config = dict(
    hidden_size=256,
    experts_per_token=2,
    moe_layers=[0, 1, 2, 3, 4, 5, 6, 7, 8],
    router_score='softmax',
    router_logit_norm=2.0,
    lr_router=0.00105,
    norm='rmsnorm',
    norm_eps=1e-05,
    tie_word_embeddings='early',
    optimizer='muon_variant',
    beta1=0.9,
    train_tokens=394200000,
)
Below are experts of layer 4 (counted from 0) of a mixture-of-experts language model. Rows are named router (the router's row for the expert), up (a neuron's input weights, with its number) and show model dimensions 0-255. Each number is 500 + 40 x the weight over its row's rms, rounded and kept within 0 to 999. Numbers have three digits each.
After each expert's rows: "mostly gets" lists some tokens that are sent to it at least half of the time. This comes from a sample of Wikipedia text that the model never trained on.

# expert 4
router:538485554552510502452541530636505485439546463493542416591555487527465470468479445505473444435550448499566484547436470521486417509534542462481480460505480485548558514492514451489559553493517436490462508458479472504487595507523495588505541472506503488429483528436520524555508452502450449520478483478499492575441469480470463558608536518530562532594479531491486549554561491557438526497487452517575536490536486438489476459496528531504485529464504501485521460517489492451505551526521518580442518433510489494469496501470441531553562473509488510503506539477471456439503467497489453552484552504517496550526506507537514552465516553426472523478499487506450479474449560465498462521450406582570497538457539622549473485517485515520466503427542485451468477522491501525471485489487538
up38:419440513536412481560555442547473480501492502536467469462530512460489551448453574504492473486512550484457491556416529467582544521458394526452562601475479528495488565501499493444483508519530578524486481493537481536572441444489557483448469501438468461474528478491500491489524548490511520501494423496541507510507486454491471526571453528526517553546564526501518433422503542532472535535497597414470502474514498419457584554514612505481461462493536523495491473425471529550544523458479529467551482573507480493532504482455550503492482539549461498513524542535447481490516457499521489511451521489499509486518504533503458515468401466464547481504516598525498539473519530522456513596490566499523505500522495532400495525450553509532474478498525494508517523487445422462567513516530574
up39:461500533445541520549496496446541535509451525505447482497474474541541460505477456486495467502528498441590430422491480500536508540528479507499473494499556471484523521547529504532468547469459461544426491494519505503569546508502485494520521524475468505548471446480467568560510516501493505404504456441511498514545489522566530443475509500519570538463486470505515523468516478535493527453427546524548507517561505444497519537445486472495450495460501542513553406485511514539505475530496553472519485441578490469494532479489521510359560490535434456522524529541470403552562484520479563419491513383556585456480378472473471540467503468461507490546513486442498509559465451406564431536449494519498544537569459530526517466561542518483457544457468554499482533591563467510528496476533505
up40:499438485513486448465516446547445521500474483451476497496543463542493492539533465515549473499522506476492534554465547509482521515546491546515503495532583502552481499429438426543521489504509559543530520478508544543448457381567540552503531481491474483484508473467549478571462389497512493616524549483550479411500430537452553511543512518445503469451527552431500477482452502537449539462471537533489531487443561554504431535537552453516485506512509540484558556564541574469454462517464555452508590476525493497453505480424484536526526511481550472447508496489484485448476476483540590578481503500574506542517509517472441438507476515499410445508468518481532600527516526511466472504453512497456530492443484542511513515513520518533412465563494523464456509519560409455530533439537507
up41:508462514488476528528528482538531436480491439460500502535511442443505450472548511528545467484457534519449506454445610536451535498469422560456531497504521482458442506472528579564546525502550483544425531472523463496528526504591502546458534489536479467517480529429453552477574486455515571434509432458477470474494524454446527416484488492507533487433508569450495500508565468491515496527504459456501538460510566424571493509454476532480474543506503520528452534513555468455509522503459423550515513544537520508437552445417535545544442486545532500519527448522544514517560431504519493536466486446460409486492473499487550501532433554541565482469481566422530466514500518499535462453449513535474533498565504505462399498495458495504463540486520602545459484432428473457538542500524528
up42:514451503422468525472540464511550477527455536470591455525530462486499459487490455526471471556533504506418391465452497466492463552519512571504534480598546491474475463503497526522488466498474509506425485566540480484456444476489481539582540492554485476480523481523443445475474540574615529578514530508484397556533559478473531522447499494520475479442538498531456534452504531556589510541476501507467515419566519493578441497508510549528528468501517503445579551550532496476584510484507463460536531523493524475444498457489542428484545460531525499488462473415528545551484493510469526538469477478469507569543489547447478529513439474456541553468480460509530487521493525549445495478547508556501518519507479471525572487484567493441396464490511468462460571458422478515480463555517521
mostly gets: " I", " first", "′", " University", " this", " year"

# expert 0
router:481505515512470438532485479496580476503527460592434499477468515578472564482486455567452555532536503553435493463555504455455515514537486531544466480495523505423488447451496467546567453566534536520480484468519495521419584451445455515419497487560459472551552477602503505490496503539496467492530472536510522496574592523452578467483513468512519498496551470560533465482503504523556541500436493573469469589510455543524618495487501473464585469489453458510562382502509432494550508510514470526516494478444473443559544492519478472472438493504502555489492515492484522540434529546472485502493456481505540522440473513459489489476577519470547476483441471509488511502533499466535490454502544503476499429519474476469501422412472497547478493514459447474600555511437441473455490517484505
up5:502517455445520477544485524452577501416481542510514500454458453485429490480520483502529459450533468534465500485492475436498466465491505461516578529456477548540478464459445490485475557495488498542520511495573534544517545485437545417433503553505461493491444466550525612452513487507528578426531499493477556494492537493502500470466453436581555458497494536477511521497508484413461543556475497498508465477459469504528583512525534494475566514448559422473453456558463576502511450528530505529489603554497513540511505524539468536518579540505428469498475543492603475551465472443500518495507570553512455449447601569474519533542465439468556447480517478503552510503488451544492483497502522497484495586494538549432509466494543490535463456517547554462498537451464495512488512414428530
up6:495489534515486502438408511444508478429537520558473535471496531547488507450499492549524480492491507471467549515420492513449483530490469469429529493500471495476500472455522509509463503517557410513559501492481530492505505479524431491511467517555521542499473545553541522525487488463550506509432457541416557494527489498449473409421528527505580507499517472550474461549557472522477515562578463474468455471476435542525541498467512505594453569429559501484563549502520470475529532562403392518492460478517453486520499514549506583483464480461465501497598510494439434483509474480514479515507490440506448573499511491475520468563556548457528580507484467498471476541511539490539495491477511585552495446540476531565539460436462568516472462444470440485476546447549371494494515539452493
up7:547540491465540503495474422501521533506513571445510519545543475474474477561396507564466508464548476561478476495528383465530478523488509509576482526490539498492513482473456508499492528474504464440473504474537518546532530509435527464502409441527509534564537428505547564519451487495465535517508401445500499534510471523505478455441453517455485507583532492500535562502527492577477456560506490450497535492476555547543436523456589514549489539512478448526506528519492501491520508478523489513534447542557515501525470544492533575475478456496462446533541457519462463569448493469457463511506519554447501572507499399510518532510501536553522477442509580443558487477501618402445457520462548561456589505528552469454503510442534519537493460481559441481489544488553469515533522562554472
up8:473527427486468500486536525460533502539553553498460593543488489523526491485472529502485517526552499507417557484508467573619584491461507502509508506522515499456455516570528483486478521514536577519546488573496546461565495475476519431458443510460519496451541462470550520479489564521550511482573539459506436512538484567497524578516462418413517544459471520517550526545485503425495531556497476455537496446525553415529506537532485450503490516475512498437528468520434512432529541492512442495501435480585511409514550458572486461508463482542479456477498479569456500557516480505495385549504520508523459460573518505505468506542502521535517516506445517490540483483541610547489533500557484495587479428530500560479493464540464458468512472547505422509492454489482522511446575472533542
up9:503517487516454500490535535458503523485509419524439472498510503449452450482545535503557535509575476425493476463539551573564482503507515496513468525505520534482425496431534483511499459544526539460491546542450555449408478532523530492531463470555453423513500511434457547538480521536485510495535492498494474461497527540435519449425499533571541481480457465477471518506481548530518484492426452490507537595577557537491429503552562582493484483548504499528522561479504473451463525492526493480524537531493582497517523490567478447507581530512511470514485495535472483456537487597486529471522491439573525583436539509507465476401450537441566451552515526472388523437496478541468582450491542532555494466537428466547440511448519508467472454469451499447455498477539519461429538481521496
mostly gets: " (", " $", " but", " used", " became", "\","

# expert 6
router:523510525528420521515449489508489618512492453495507504590469542440516583556419470553535481520448527538435506473426518471496528514498433426500509507460571548499541458498517471537476526498522550555457448481515489521509464501537504515538484526458499448461629539463478509490529520533572497508547436499567563536482480467527502528507532477454499470532535496469496530528513509484440531540547537511535474556445481471486547481506551467576516501477452530494561492566419618511537492543499475575500495521450442495610490548444470480494457435541522522506501537521504509476500511557569515499466506468442534495470502517473512427460545509610484517551436546525501522509569558450476530552481498444502500520486497451418520533480558563545424491529539464486492491521461533531558463515547524
up2:537446474462520496487531480533487533440519522454488544544454471535526453519507505470501465520432520443438534488473460474459541434511437462518518539487477528485495520447477472445512560581509498501383540456467544489501561449494494496488485522480540486502495483519461551546508530507501463490518478546515547476535533507480477460476465543498522489417508473563566481475501580479518496454527489482451527522577437528501498479439523410519528517512539571528421533564534518468433494458560519450521494511477527438498461438473464524537421510541453554475509465532540583540454474527532481545433471578517499452560427415506441468504503458518596466511527568503579470521508462513505460448480534491543522465549538519557524432464446518437489538460522498422461461493527513544521518522373592
up3:498506566456517461510516520496401505506543439483426552479541487501487518545485506501480581454510552511492514535528486560460482606551492514477493449403488503489487460497547457537487531503439545499553477486573436450512544447557418455419461481457555451532447537527409481542517454522533432478547482536502508520469472465507493464530540482465556535518543487554490483454538509504472545462464492427524508454467454490487464449552515547468495470458490525580529482451521503478543498522551513465430554535495493579521484501487535445477589510440472570516568493572535538444512507437461448517512511546471538460570605426474512494462527507546525491490480515455473455491528468487556501507499557533494570474459523503429517451517593536512459484432536564521491563523449517531471494475468449
up4:495529509450526485506488519516438531493422579540465552423494477517467492474491514488510461424476575532513531456618462521511481447521557518525515507543539532525531518479555597498423497434561543461488425540547531482441517496406495507491512473559532541522462468450598578486565517519522515482436533517502470507516495506466489533559508429472446542491470507574512517443511498572573468520465474564530554514488535544507448473523472444530456427526485515590550529501480503518466490472460501501516595504471535446477503536468511401523558487508554491505531438483473520564454498514457414531450490484449532518533495459535477365482532555537480493484492483495487548514477506456503543527473547472489515481522481450570547522497439525545506568497581529504459497551465493504478468547478517
up5:506539479466475484555463501411518544479404484499498556543470482557476538524497566462445492491434501527427511456437512532534513552541522507482525517518516488467573535510478504522438485600473438538512501481494537470491562490524535478446453457462510483504447484438532480540482516528429551461517394520517515428516468424487454453455511461476468466400468498482469531513494460492568458509455495513531453497507496573516467452538517468527509460473492472537523534447503493459597491466501554514541508489384514516480523538425537483542449478485525506443512504455454473530438465544481545499485464458555514573514408529517468562565458526455448493532452521500495555548528523480532539481478557504562518451558496468488522427495512470509418579459581518490498558478556445522489535595469483
up6:543511568469488443518523465420422413510523474458466478497538542517524531507447488513401432427466517496458527469411538525560516501435507502502537450489606587509479490447463496463452544496467497534499481493446436550414483486418493428509519543478483463483508486537514505505563459515481500488517456449502529480448522522455493472552498481528492516483495508513491492457452400434524491530582484423490523490440505531540477500426564482487488550488455510496475535517494531500449558497512558498540475454525473542534503524448494469483529535534461505500452498414496442441525574456485470412496485467439504484495541557501480459519561426480547463478518494520468480466429503557592533514534511419422417521578448476490533498544503499454466481518463523466570492510485452529432542469530494
mostly gets: " had", " has", " have", "ation", " they", " him"

# expert 1
router:428488479476489506550538451513459594543475510529471507470561498476452514485474518453461496522548530427506500559493446447550523480512469491499495526493429517508484534537513472558525474475509420489547563480475508471486478485547491492493484474469494452485482516518534463428483480508448448545496533562451534494515503405495565479523492525486453459444526459518438420475535540450456432552513546430440530466494525499561494570508459505520440609545492467512466548485531499526494514501469417520505589520512449565461528524526551467513490570446430463511445435539451475511467567454449519577515529488508493483528506505424508494516434507568523455532485502446538516530469413526614590479497444476491589502497494499500546529525547484489578451409527487523474470489499452553485528458536426
up2:517464411495533529490465511502463494505495562453524538443551456564521457482495556520525479500497502435484455523535477418469494529530435476475496511527516499456436499542493522425408534502526534495487507404500589498515504526482451530523513506489394551484476504426536542530513499526448491613521448544541458511472433540446597534488517435541495581529435497460519523459506549447499491482552519542494503478525523578484502454483502470449442498494492459503539560525490564493423417441485437490455415486472472526496505513545510519525454552541533471473560573483534511509473450448521497405547513565457472525522500466522538538476520516524527513516456548516413496481533482492503487541546464523478492576428513552531487532412579525515588479512473505549452473477461441453498508526533499
up3:591470493480543484443506480474477556510506479499483519517552451467468484537430465481539469446520511436420492436520494503496534459539583558465539497560537450454534444503495452554471459499484480551503544464517570416549550491428476458592528515557548537508477431497497557433579467442505471530510482432480432492472513516588435499535536487500447454477578500456614494471516551477569437487468483543539520478531584518528497488494495472519522525471525516515501504466573477459597506543522502511525436471532516484465450490517445547540502497532518437487534518459515558404523492478513514533521517450529464515560479506479521425513479482455431530465493505536514485507594523525385480477453476504534452547509462477523493474504511500499506422498494400495509463540536458513531491446547515
up4:539542515477553582483566541513469478506479439489496476483515480532403495491523537458475420477542470484547539473478539400523566543523508460508439457472466545460551502433510473480532515524509550566456519501520433455516473510453456471391507502506470508480404570419477524485487537501495520549529492465415448590460553531459494485451491509501508454516492499489546577515490518500537515426449496573487434499525564558529454479464515504495529511486472527565501468506392481550495541585471533478537514522519508535541464479494517559585473504507432475545486493482512488551505475494491482492499549495476504549504491509455616502485549462514490516484487563508552476565462479446554482401479557453515423446527449481457575534521454501482505475474527495560548465502412470432485533485476494
up5:496483466497461498544540582474585554525515525494447519482461540496520448500638541479458508490488505449490555529460541553492432449497524576587445433460502542512489511489486443525430473464444568555447510547561523514514517491504512450549547551505496509480509461507486510505487534518456532561505578514510572485478506519474540500454445571529468534423540537432548451465572450526501560506482514554559441503505436508503497503461486482432488488476476548479528441555546528512505499499541451425504443480414500513466510495527523511432522531493458475508477481467465559497488571481468494475583515499508417505504491539455493451535464506533508469441529491473486504552525536440455459470543456523519487504540541409512532435545499494453470425475473466563396569533517509519554478512421456
up6:539469533441507482499491499574448571467472489482423532493476424493470465526483548527516431469432530562449353569424490528449430571526469508452502408493443533478483541461509465500454532536516491534547472559458520506512447440544492421497500467517397504527463529589507520580393506563485502538551460457517535483487516519475543580485509476434502516434531485511539484535446458489479490495497558480503544546500431499523460565558479494447494527521506481463472525467455558505506459478500473549481480524502542515549465531434548552545519489485445535519490464443480478447494485472447544486529501443495481506455503511484426467479476515584485523555467546492444491520533470551521513535540484446507480523511613499468505490555513503526525555487465430517465444531467513454555507520460468
mostly gets: " St", " F", " Le", " Al", " Pa", " p"

# expert 7
router:513507558498558522473503541461472487499477519457511564473520501521514403577555474501488470472504520520546528493517547544512497477453555521488512494531506458480454458542422449457387569494525482545465425535563559532513565479396487488423502515454463571531458526517515596575474458505511575459514516449482493426537432510487489471513516527523456504474504509505510534497461526496481466565454477571539479485501482508479458477414516522513577425435570480520451590510558475515406542537535471499490521553518527468496506525480497530408586519542569409451553458423491504501487498463508512476484521505481503463466499478530458518544505437499481521442538501489489458484556529549512450501500557499485487500477503496533500495517453488469529548504488556569525550511558531506549534524453636
up38:509472504444524414437533471540486492515541469395496541426539571492462498550511496431483506475479429508504531532468537473503520477537497507550509491533437485501532490517462550545501486471559458481562523547489510479550554510538481548533475481489495454515571543536527520509456549510431506491518509564442499512485479489529489509517452462507471500464554505443559516510536508492509473507503467542496511502567451493446515594534498444390537516525465526467482517496477487540439519452574396498519361483568477503490498516493478503569467513437569486468536451582476505471505509443441534497551531500497554528543440447434515525546576471596517571528468528477489459494473503546559526475524492492487413539482503453434489568496512479506551576518498595488509499472520454431462508454426559
up39:481498516486490434448504542513543554493550467502579555442475485486457475430542491470462475521506524550483504500448534503434439528508568533507516450485522523528480534448488520521466495504486443555454429528529450520472530462485573503455462513521512472460556467462505479502523480517546507501510496494502513489465524506465511482449482488526444531493510483432519470539483608528481416534531528487576439518550374544528503502507486540489498519541560482494542459575498518514555431576540508443533464554514564498503557540448470504453568522523477463471458479434470538423528420476499494502476336526478584483530554531473437539446503466506407457517525502564509563492581487461509515468554513484495494513551483450494516437521491504498563455512480460484546447610498493539486431532471485
up40:495451456475456480440609506512551446493527557453571512517519484504507548571560531459494485436522515533533515570560507528411495521450472500481445502488504561608520498493450554457492528503449463517471538564527482428553511491462514463444435480508389530514498534473516511527486501478448445450508489506512490478525544545522470459450450499496460486487494498547487517483503458512522520391470435516496437489489462470548496515555522531491517429485547561463533457497532443463519509533499525465458517558447470532423574437533473447532498475496430466443510505482525547466514521429517493476588506582524476453474495488493468501558498499507440488421484546503541433534544502492533547537517466421511478472544457481442420520464498517488445448423534452488412504477554488528421527537437511
up41:506513493501468517524479455510429484531575492449484501518594558516495478464464510518527452499522485474517536483519514517486581582510506522543508439508517607465481490498515489516492465540529409485544503464566380459495507527493507469524539478522482456447554486538521513458505469523579515578461512504525509588458466489469562469460504498439512496537521510455499601485465477490508472483451506500567596456510555499419575463423484482498497532546491504472517395518520507484451544523483514506462476589536474450437463496450423507499468461576581474463472399532559402490527478431448510487481515521464556520489481440600506527526560491426494551504538511512525507520565498505536484523500481471490504467533515475478528516563481424487493505489503479521479440457494445509554447426507545
up42:561526481503475581476520505484508491514510580463597588459477502463486456507490498496495545472469498512508437429508409487501525515499542461482510542489536544420500524497503486513418524449516479503493504479535503451529442538483481515504455531510550482494520498473499490467494402487573535424504437525488507505577517496531468512549398540538464519511525529524471431499521476548447489455472566503518510510536469499527516487500501430543565482436552494432424533447570464461482463444482520415508587458512540580404418557531485501472552501474517475478548527508457502516464526497476514525559483484456524477515575443485530531493425486464614520524541513543502587451522465540471459518487473507549417480594518553463499452501542468426508520534477560473523542478485459510510500578447522
mostly gets: " by", " after", " during", " in", " into", " with"

# expert 3
router:395505484525546447475459549535538520478519418472546570455378523466460493499528481470488496575475511539430512520539503502469505504489523525582451500417516502538490550447521442481520489496469488486516503492526515420556548518533505522572530512526455478453501546512494452543516479526466462512501538536462494442600480488416454497490498527478502468536521538476575507499478517539543447454486507503505516449511508480565469486530554573426431475499478545448500574522493533598471520515493535498464477488537518520529552563496520533512428507509420481492398509576584498451529486544491537494544520498565514520523556465515555510430439428494528498446469499406426527509495458486493553523513541539525498503516557485536497493567526481509531506467457453482512483448443567473454453433600486
up33:636560479560483488507542551504493481527470519524445578464539469500529522585588410503511471457494480447520438466619520565566477431551471473500514565493597553490555438519446548514510463489402508529501540517436507482506494540517543520482439448469532507543520538489492518411485497518495529440450464463500485525501496503542439530473479534564466462474558471529459538456515509448524489474536514499491551440510523557466549527455437539466435534487466511524521435559519483471466472522556514465464544558526479470499462491487506476528489505513467495454524476528556525575474440535439455496466508533511471565509496518472499516491518512575505453448552482511491481438507464439524461543541527481516520429459466503428434488514459542522506439525508483447453506512507460430440591545519518
up34:487498458499438492447457418531535487524488494516525452517521506453467541497517452527501502433480576515511608480501505477532450452507560545532439489549486535454536524432465521512531512451528459478539512488557522504629488547526456464490495418522537483538458528499500462507536508448478548446520530530548523441539515544571561467533418472496535462458485472523448526502431500568441581473497460566466478511508562478476376504440512505483509541564527474566428511522553437460516463517497455513532436513540430533484587507518494513519529539516436540507439521452433434499539523469472527536520516476539446479473534540519518491499456453497501502473464456462517491490471522449589437433456482474462553522550476516468539572523494528458606543483535497520520480505498536505442460475512575
up35:553506461480488507505524555497511492528539528394445547479543541481563516470484467513416538543493529561518557501477489508491493541470415472485530541462535554537545528451434583526479470556495588539470518527472481458480442540521523562439510421476493529553563518493494470480513519510482458414488456511528612463507500510541412473459472490467531523500497551552516510503528555536466430539486546467490499471467444437500495472400481524390508487456492490573536496450558483602509428568512525461544516491488513544534525541501441510493497429479507549477464477514474473500546534597555465522515464443497501484527490577507574458449527531573513509487481508513458544548504427523471510473480543484464481520467515522561492545470447547472555482463464517515540474506468461537526463434460576
up36:509569412487529482511502495519506501477477434451502469508449577446477515553497547501516528455515472442507552446479522543443432531457570424532523450512546451464488557494490499526510488478447546553529555513475544491534507509513494532526441528490465377515517458511464570525494474511540545468467461544456488537571472479588502483512479530481530523443573605496481519507494528404570530546482538529436493436463437451540552544492481489476511566498467508441547508485585559538464507442504542529501528554543489475515550486576437439501554557490559401484504518461470456448489539502528538559497501501465478475510531463524507538492504467471551504531411590467555519573459458478516449560531442483480455452492502505468459497539556509536548494488430492503484525514556467466511512432508488
up37:521498525505525539553485538526484587566486547440476555532483430545509474514479490466501508536486574468491590485454481511549545540540559444541402438465439548486473532481543521546503530434516493467456465490448503485572546427521505475538505548396483500502520496490513461571541513472507552570544474469461488510423471567456509543524465594495522570537513508509511601480480526453508444470509503492487468466526437500493500481468495522461516512571519475521547456447470500471428459499534533600525499534546452485436447505526473477498524545471487565427499546512533450498527462530514485538497576538509515572504485544516458486452511469492517498521541570564506513499480493607542499538452467532490465495557568405479464501509523541470470567530457506510499534427546441503489510578433513
mostly gets: " the", " a", " The", " his", "The", " an"

# expert 2
router:476428469513537478413512428501502483457478490504475471568535413414472509480497477482553564555527515444536505474542472513488467524562497467528564469526525422520509545499541497472512459532439518492638562533481461466540436465501515531523514577494453547479498356515545483446467522491545505500542563509471498511487505624500495425483520489515435455543460532522519509517494512524507476467518459542530494472448476518442490542556455506441513539516517514532515552492490455530556422503506505469546517517557540433417480463535533513538471457541467590492490563443430500514517462449450482413511479494512514462478525512521504511549458527459472502457537503474522465585426448587537564518529543490452527485523473521458527522494512487559515520536533511523528487499497481415570439505482475
up22:445445423454506495519487596475514465528596455572502445454490526486485472519577406528460535546542584541522518436498534482482490531463519421558511554410561544465477488454523394555501462495494484520524550469505546553506543538453539536455520472498495505497420495413611425509464402513560498510486525505442504520515496456547508520442464453481502496434498535516472513531468496531541495484460522574563447486467579510549528491517538517544534502467522446475556523474463496523459488554501488493452478549579430524482488547489480510473480458571556470420542553468513515466498528499454547502491423465562407504506554468415532499511474478525450491520517492473527501454501498539505451493449510453477521485466498459543494503551489507462544494520489492535453476534449452457528485447476500
up23:571529479514525536523485554472527499531633495540487480443524564529477467488507462465540450540458478530572489477567498519494445494500517522460456519492521485495488533534552458622547454515506475506505490430548493417564465476441498557557523529499520519496490496450504469518441525486487473480558506455475522476515474546548488466457571582507509543442525529502497484491565460489503526420579480542498546436469498404447556550459556451501450503467496566517530493475503479458528529524474470517423502548521585472579504549486473542498550471513522543515527492467493462549491433487517484428511470479434501478514551604493560446527535495533513473526536497443496469440538422524558455486544565483474470467497391516500545521479520532521464500596569470473476490482481483534459505525591487
up24:444470475478482508524548582594495466465563543480515466458523407488537481528497482387449541532501602480466521543440489510447573515480474490476463536506540456496503580473573544488470556449490539528514506520534474542588417538501534552499526544526510492541456496473502477434500549484443504517508563557521552500492541478502502476468485510489504506572436472614500540439533464525559476451554481560497517481463486528518493486439474471498452561477482467394454467525526562498395509473506520503548538487550464506538495532446550468512516532591464517521423417533525506480532541477518456585507487490535516468461470468570575453452484506502506481487546575514535509516488538446467504461499461512538548506480562444498533490513494458551460490520485557473531582484521529493431491519488492
up25:466507461568483437479587460482448521532467505535510491437500572558514465489535457558534548514526544479490471434435516472453422510451474580465468488486549502532475453515568527506517456450419575487468453532452541491503460461533456554441502543526475504495503530463455511453516555444476501501476511555520483517457478518529506479547558525493519491513519494505530495457510522504491517529511476543531517476528485529576454459540519522498553528492415514461458471507492578481485516462522598515532445550555529543433519429531455495452529499409467511549510438491470512546469475565484463618590470488557528441507573468461528480533550540400503500466431460538522588429444479559530499469545513436498491439529473538501540463471434527467503506515527504435542535545459424468504497514497472
up26:474549519496550543558426537474470510487503451525567501522486480533518505427487479518570543515536508517420473387497475496501553532538468548453483512572546514574518477508441542463546534455529526511492541499517533411541469473527516496492520426502408513462522527528502477518488535506506450461536482491440508481553429477511538514625546545556457566509507557510476551554482527494560522410543510451514561510515569580485508465463475502505506544519555507561469563471474539543481504594461505444463446506517483518470420534501526518478514520500481511525481440443543492530457442499491457502482483538448470490469560473579522458536420462582532493486462501445562442488432478451433491460494498463495487474500519561506549491471469471560463478559502472493582495498506431425534549526481548
mostly gets: " and", " or", " New", " South", " &", " North"

# expert 5
router:557482477432517532458545502456484388498473580463557432546508463486527519504534587523510546473506474473519448489529492518552527515496502486470525571505387487499524513496499553494439454548488567490468581539420453467517438458523504500486487479526567508460476504447500490473501543462517537523420528445539519539429546538582507522443490492522517565442464479492463476505560469470520533449545530510431497465535500538441492511482443452471503496533444489521546491481524477405536456495476534489471467494533481508443476477491491460582589508439521477544548516477487410522456435469485516520480532519434452565564446480474501484528480568561580481540592503509509539440516534439486459476516434529540481498488451527560446450534527512434495487539537494464466490489509436486441593524522491
up22:551453489483509506532468487548488574482487528456481560584462454500528468468497497500522525547526489507456459432444536570538532458527548512481545497488461482484483471532597486437493554447468499562479433510491509493500480501539532461500481455472484529481453461522452556519434554501553489515523523454491501480456522509494589521386509496493505420497526499520572467493536539419528517526581514500487458421556487535538518470474442526518494498520515472482455554509531504540527547498595513492513540579544619523458552488463447390526557543517509476494516521467557500430494530445486502512514499388467593395448521506430512542510487414500465526461539522488497488544531453503489520476537450529518498482485613486474545536485535489461531474459526471521537456484488466542472587494541522
up23:535433445478495439478497482512523517518515444478472494483551570444544429516553459529533561450471461555501499524555476561561448507525485493503530455447470480443434422521484514540510461555506497369544489517507483513510549435515477530569475496498485503454433527521503501476552491461493497491464520544489485487464545571484580449566480534484529519578544409467495507522559542391512524502468543443511521527508488524519439481550539485504510402509566535429532490517481468537514559491510496429564548492526467425453491449461498533470534562564495538511454516481544514423514441516436536432539505485548478578463552500480473515517460481448536506545533460465545486529514474590504579436460459432495504475471499527457544494522513542488477450499482497475467484483501567490437448565547500
up24:493486531488425455473532503505506510447532470492529492465555530505516483448511495537499507577465516419562507521547496462534527468539508517491457572489536499476534495478514582548455436492487505464538561426516570492414471546398441474509483436449502522479501511514448405558463487498565485472525509464558506539531393490562511440513531535572478463534512525496461494527507506473483512517535466520488461505517522534526448492547515494538455370500512554466482517433494518469523433505579526565515512436486380491482548567499451488511562484521551592417458470466515490464509556475454519485532460470502473482499515502448487501553459489513527522495408550548555474453552503514499496472513460568483470451500512535504504512501620503490527529529503470547482493477530473399422443483464497
up25:437590476532619497452497442534477561562492546487458464474450478485490517594462543481478500557463493544488532542531511564499518468459548477495505538492475476446534496480496457481523506555503439498552476491548511446568488485488476432475477440414518549548491532458451578493494478417509502425509396549485526511494473497479494540497533546557575482555472495510523511507460501482474454528466576512447470547530523479452488531504509472501485513490472574463521415432512465491521508470502455511499475517462495498525481509517531513568455498445466535504555514471447505515535461463450553509510603454513431554501532458488480557501578519441507560492589629486444503471524450491500466445506574530499514516483532556443541475474508507525516499552507543450470536520428505496532613530456466
up26:529537515444522509521429516409430539496438529517538496497504532452535490523536548435432483500457606502450456461499456547516517508471485501471473541498488447540498434469474447500476503427417530466598499578516505435576486486526465539427506464452449522503561503491458465468397464596574527554530515522564478477518519493520495512448498534480575485519405451549428537465503506524469540517487530515509498541533543499548520509470469548515540506446494525437506447513416524502483438543527471549547534503448483435521478504511476450581461463486570479450438436539520492422460476542512548450482445485442502514476518465436490496537486489576511465492531453523506463512484486506502566551495486488484479505507558479568478434580491541481476505479558542535443530448503521551486481531514458
mostly gets: ")", " L", "H", " H", ").", "\"."